Weights of a small mixture-of-experts language model, trained from scratch on English Wikipedia.
Size: vocabulary 16384, 24.3M parameters.
Training: a variant of Muon for the experts, 545M tokens, 4161 steps.
Below are experts of layer 6 (counted from 0) of a mixture-of-experts language model. Rows are named router (the router's row for the expert), gate (a neuron's input weights, with its number), up (a neuron's input weights, with its number), down (a neuron's output weights, with its number) and show model dimensions 64-127. Each number is 500 + 25 x the weight over its row's rms, rounded and kept within 0 to 999. Numbers have three digits each.
After each expert's rows: "comes before" lists some tokens at least twice as common just after its tokens as in all text; "comes after" lists some tokens at least twice as common just before its tokens as in all text. This comes from a sample of Wikipedia text that the model never trained on. Tokens count by the router's weight.

# expert 57
router:509513532510498549532491494476568495547439498487517484482483545507516490471508517508503474503481517486462530484495502553498521516488525548477533528477533518469532520487459489512476483510508493
gate0:545551524485449499518521486482510523501433550498563481490474548476521492522515481527509484518444523481487507500525477497498505504470522530481516520506528504509524522456502491480506480473494522
up0:480512501507488498534521444482504481528495494488524524495475529526486440448495463495491515513524481499506534497514502496438518493472510507524530460488507526497509478477434480515518489519522513
down0:533512520481481460499487494505491458461498479482459463520501495461464501488504530492523510488514502551476534487470494485486465475519522513478501551566518489534509505528537521498537495478484496
comes before: ".", " |", "–", ",", "%", " |\n"
comes after: " ", ".", " (", "′", "–", " $"

# expert 56
router:520512524515527533536480498493567503507451499466501519481500494515541516498510502483539474503471510492477520506504513488501474502477512524506525528481521475476561544501472484497474498482495451
gate7:501489502526507544518482483527465447492502504543504504466485499477500523511524509525499491536546499530508542503535508460481569510502513511486536526472481455502544489485429496474490497468551470
up7:497489446522524494532520485514517524513550520488492511482518513493471558497499476503494505496489492495493557505505532431444494499501516507495528449476496487508506522550479525521516488528487485
down7:529482522532463490502519532465493515537507526462495512458534496467492462529486497554539509518506523535464503475504498517504546496532465518509445494497530529521450496506473484475449470508547487
comes before: " |", ".", "–", ",", "%", ";"
comes after: " ", ".", "–", " (", "201", "°"

# expert 86
router:525492514533477461518530552528493487477490490513512557483527510510467504505495526519495514487484514495481448493486489525544538554480542482466478513499488515532485523516510487491542510471543533
gate13:500470457482464499503502521487483478515496504546522490501540565528552523505546513507526542473517504509494523478494524513491471523501469505499528478541501509495496508500496484509536502543503494
up13:468502487496536485478546451480493437478443519517506476523525497529548498483514518474509526454498514487502550521489469498479521524477509474515527517492519484498461512523469502500561470472530481
down13:533490495454500506449481486479475494492517503485508505530545471466484489501515493526496524492489493513487448476526518511499542514480486486523496496494479496484487480467532519513477517465496504
comes before: " ", " \"", " —", " −", " The", " +"
comes after: " |\n", ")", "\n", "0", "1", ")\n"

# expert 94
router:495508537498499525528499488487480462512478529475494527498500481476566506482533494451492472500520490523482559437482465455560472469486509446501521551453531523522549528484474497506506503509480495
gate13:503507485505490523512543457533415512510473530494473470486445473524512491489527464517498513478499538539512496485532496444538500496512513528491499522507478493484495482533549486536518470508445491
up13:502512504488492503461495532497469478506517479499501474496505485521532526476544504515531457485494474534477471494531496522527489500497455497457513503512504472460566499494498525497473474546514484
down13:486506514530493498483527514495542504488524506503478443506523497491501509501486512509497508525503520518495484479485522491476497489498463517487499452536551485468537455510471469534480537500498460
comes before: "–", ";", " |", ".", ")", ":"
comes after: " ", " (", "–", ";", "°", ":"

# expert 30
router:494467523468566495497470526516480477500507502469508503479501483503451534468507490502523487490499518510549512474531484502481524505491495478520482471510470478536495492495471498508508463507429511
gate0:444477519487475459509496518504463461480517479494479476474542505490514455511487425505515465509489501508460490520475536482454464503515498511509509467518503511528498523481518488479515449481466491
up0:539468494473520522458523444536534451476506489519455478502491430503502482440476510493502446509495501502530469520488487531544499504473479465518516479489498512472458534507514474507526514556532520
down0:430543506476504518517514505533487509514478511501494495497478548502511524542475525520462514494546538545486526522491485513523487498506483504479496508481472464470508460478492483478505513494493516
comes before: " the", " be", " he", " is", " a", " it"
comes after: ",", ".", " that", " but", " used", " did"

# expert 51
router:488480529509493487476530500488470492489484490517494513475518515472485530494498527525444551524448505489545486490472482519522510539453495457466486486517517473498455469524499487456553483478539495
gate6:482502485478472524518496511419477503503495507525530493468488524482472530469468515543489503541476547479488488520562499525483479532531492535478525495527494485530503451478514505460531500470488506
up6:466483530534482514537522493503492505523496485503511479501457534467495483461544514534512516497443532508467464492525509497476517525506440484492514465490500482474505464477464473447564495500492482
down6:502497501502510469559468540530505499514553467512479521457471447514505531518487455457506515501488518494550508495533478517507495511484498436483516508467542510536504502485493490491507504503452498
comes before: " ", " —", " —;", " \"", " +", " −"
comes after: " |\n", ")", "0", "1", "%", "\n"

# expert 54
router:484510482518554438475506486481534463473545476516490521485492458498478482493444539544506467490509494488475503454505528537523470487524499512524457512483549450496512508525509492479489519494470482
gate7:515482475493505481476519506471501515467516442497513498505526514506486493517469510512506501481505502519485511476580508544537472544559512506472499513478520453496494505502545512467511513481515505
up7:487456490486504488495465492487548509468506478505489476554524524460440516565450524540487493485486526501497503453518519544530518508528484477477448519529527516468490511513509504520508505485491485
down7:459490532535522429521453478511487479510505493509467533483496507502485512496476490472499528471490500495479549497474520506486479508462520496501514477494524525552510504501492516548535481516501512
comes before: ",", "–", ".", ".\n\n", " of", " he"
comes after: "201", "200", "–", " the", "202", "199"

# expert 20
router:486534486516496501495572499518457462514485473505461532484472530480484505477498476472467502539520519542530495532472546506515506487456490487466489508462476519530531463530492470511538509505510480
gate0:500515471521475486497516497510452485514525512532480486496478525458495530522518446464464508515521472502544497490505520517510511515516449493490485487478482513497458477492479480482523497501485513
up0:517458522512529495479494465482454499511485538447497482506516493502525529484546468510514475489490522516464520502495538495512497450461509503524560525480498487546464476526519482489481523533501512
down0:503498478513515495525464445528486493548485547531535454462520520531474451541488530512524501494500518481546507514512515479500497505506478508513497479492487495503490476523478542498477509513473472
comes before: "|", "–", "4", "3", "7", "6"
comes after: " ", " |", "–", " (", "6", " New"

# expert 74
router:500528506517447484455518420519463507501487488469475479508451485518540473518485513478548467505555485477496516503470493528543490511481461483504499521509507514501483490543513506516524542498507502
gate7:480471481508544505493497436481462516521526459522514463504516486490525492477474489516511553426453471469512500488436497510482500530501509482483533472503519475493498493524469477504505501505533495
up7:472502499517529454471538476490479478516512462512484480482458498501520492479491487539497568506465489506504506486479527506491519518527477524457505522508488492497506499485481462530512505484522486
down7:468486485474516486490485527472484496488502547499534527493467497526502464452497448513450490522505485471504523478496519542488508497488472507535499551517515532462480503491525501500521463485515517
comes before: "1", "0", "2", "3", "201", "4"
comes after: " |", ";", ":", " /", " in", "0"

# expert 19
router:531524465485487475494506497520469483506506518510492484506464494478514466523498460513534511481481470499510441488502487493465488503546475558486530492519503482447487497496516469460537507481513537
gate7:486512469518502462491484479473509501500509502507512466462520526496466464512489500468511502494437545490453487514534527499495498536466521497468488485507454495540535493515500484529535530414519491
up7:465511502460514496488491477500493490494528527511460477468491478536462454488461500468511468511506561538499467518546519513486501520524547515470474468494474509543494541532527485538460505436516495
down7:476526485489487495518502509507518482524502501454504522460477548453443492490495522462506528496543549476485535560504457505500499492495515502469500496492511524534479512507503510526475470509457546
comes before: "|", "201", "-", "200", "202", "199"
comes after: " |", "|", " in", ";", " January", " September"

# expert 38
router:467524555547473515473506498509493507480476499509496498540538477464499479498487513493508495544532502497481493545453505519514468498459520479510473490466492450479481503574497513501492518498496518
gate7:470494501492500514493475441480481461452494515507498474525549520494484474525498484476490506501510540518461493544491462478460477519523462557500524462480471477518532566527505496497505442466485515
up7:524436522469484513487516517478523504513506499504482491516503488487444530483491477493586482472491495499511493450493495483511511477473521457485470494515532469447541455503493474485495535504519449
down7:509530496484493472528522522475503540505467500501493484507494521529506474490470543493506507543542486522469518474513451526506525473507505485510513502512508483481535497513507512421508521500496476
comes before: " |", "1", "2", "3", " |\n", "4"
comes after: " |", "|", ";", " |\n", " November", " May"

# expert 67
router:540530517505502538482460535511491486500505483433542485508481518481544474476500449503471485488531491503476552518454472513541503464513531480499482539468469511489528541510513511494517505496485532
gate0:484510495480516534566438499484484475513458559492501495544515497523531456491469469526507523492488523458514531493514517482478453537507486531524456524514465466538508559480512500492523501476503515
up0:539516515464534546522483498520517451502475480463517506517499488515540445515481476534506494474478517441481533517535495496514448486519500513510512544549470495480490532474461492479474496506518544
down0:511501547484461498469531541493493477472517525510496511489531494486532481481518517456496525490522480497487463473526465504506489515498500514474522513465509515528491476487471509504555505522502501
comes before: ":", "\n", "0", " (", "°", " by"
comes after: "-", "|", "\n", ":", "==", "\n\n"

# expert 88
router:486533526521543518482448488518492491441495501514507512533503467530494460500569486507465524482463497467509507497483508504492525494519502511517471468527533483485517464474495504544481501519456452
gate0:491537497465499498520502488493472473437523564511467502511512480508510452489537474505485514510457504454528476483505475489481502514550495530524442509539550480480467479499528464481494519487467476
up0:497513481465535510519463508521480461465492502548500486491462484476492486493510468469474508491462515467521483499531463517503516514505570530527477528476512492477478470453506494497543515475478504
down0:507500476524511467502502547494524505572456471490462532488473496518475496496474502472529504514551505539464502475475498502557489487494481500506465463546519495503484504496503513533519519493520509
comes before: ",", ".", ".\n\n", "\n", " and", "\n\n"
comes after: " in", ",", " of", " the", " In", " United"

# expert 10
router:505522518553484451481497500500504470474517517512477526472496468477519500483471505552525488474504499469460526431481551537458491496516467482444502521506502486506512494526519543525465560555521510
gate7:550532527466502535511523494500518497490512478463487461498462513523528519502521475555502521507468482502534516464511525517477498494484492481495531481517501472512498491544535528505489511492492516
up7:521482509436531458485533461505500530548521490493472490503474491507510490471529499515505476498506489480470526456497541534532466485490512516446512490489486502474473498566535553553479519534500520
down7:478505526463485538527511493488525480503478497458504488509514516464512473450560525510497488542524479520504502529480491541553516501555473519526525463522474486503520509509472530456480555475511507
comes before: ",", "\n", "–", ")\n", " of", "."
comes after: "201", "200", "202", "199", "198", "197"

# expert 44
router:467495499511563552480487549476511487476506498465476560440506470484482525481524517496493477538517531516486521516501524456501509482520510516530484496473505529523507486481490494501471534514484514
gate0:493496467482524493515509471488526495500530529499509471467480487485530491486488485470456556522512470503536519465505459499516506498497430543489530495498520536531475480514511497484528485502529505
up0:512499496521510473533478478514532501501465502500509520486493475539523512491488500509467501487497503459524481445500506495513506517498508520516539476480521512460489472510510536466497471482441540
down0:529525500480516460497468495489498533469495495499504535488468490515521456483526506550511506498521500473450470485509488531518557485490470487522475513472499533530523489476508489441506480483481491
comes before: "5", "0", "4", "2", "6", "7"
comes after: " ", " (", "–", "6", "3", "1"

# expert 34
router:465519523525519495499494561490510478524479479518482501480543447530515519485478495522472487522535496504481507590497492518504489493458513509496537496455496514510532497467513523498481493506506487
gate7:518489485542514438486508551503477523501526526501530460506474485489524458517434506498480518507473493514509506495499480503532501544512495487515533540548568506505508541460491494485524468532477488
up7:487466498555505496453477515527499498536484552472535511532475476488541493488484456518493524472497481492489502486495499471471504470491481475475528494547507479511538492498488476476510467524491515
down7:481457545504506493500507474526482496484509500496493524483491478487505475519489534508490528493467527473532474514480537501466490552507532514494537475503475529515491521521475499473511449498550503
comes before: " |", ".", " |\n", ";", "–", "%"
comes after: " ", ".", "–", " |", "201", "200"

# expert 81
router:530505438447575488467489528508511476507491542520487486466484472501496496489497536468457469488526477525484502511450495508521536484500489449496532531471557489524526480500463529466504501513485520
gate0:511488495463552532480480499474469473527552466527502468563486462481490508514503524507482518477497513508520500501519463513539504502502509510474542508515508479464497486447465467476494499510502447
up0:513510494501487523533461474519474529490481502538464539545445500493464519507521501505503480547464553468473492505527533528475495470533529500479442505504454523512452492495506469559470502490524518
down0:500495515469563518481484481425506510478490478528492513507519470494462512519489479525449492522523528514511517472494492518522506492486515477521518506491507532497466482463489553479497495488454498
comes before: " of", " was", ".", " is", " in", " and"
comes after: " the", " The", " his", "'s", "The", " a"

# expert 36
router:482530509512504475532490529475461508444477494514505533516512506492484500481491503437485483501531505513492511524466479501512494455509514515500546505521520507495508478471512544504520483529455462
gate0:531518506564501498494472509457511510515515465488516457483498549410505495501490459451547483462457475542496512516523497464524498492522485533507503467553486483501488516456480508514494484495487460
up0:509496485505515508518521548511484513492475555514549531534477489508534513491514515497525481583472518543498528469495507504487525480492510469495464453461477499507513483483510506498507466496528495
down0:496503495490508469477512488519557499476442473499521517510491483526483508470490531522480481495477530516513483494514466531488468516519509475454499513531536533493482522478526492483504513495464498
comes before: " |", " |\n", "%", ";", " |\n\n", "S"
comes after: " |", "|", "–", "%", " Total", " No"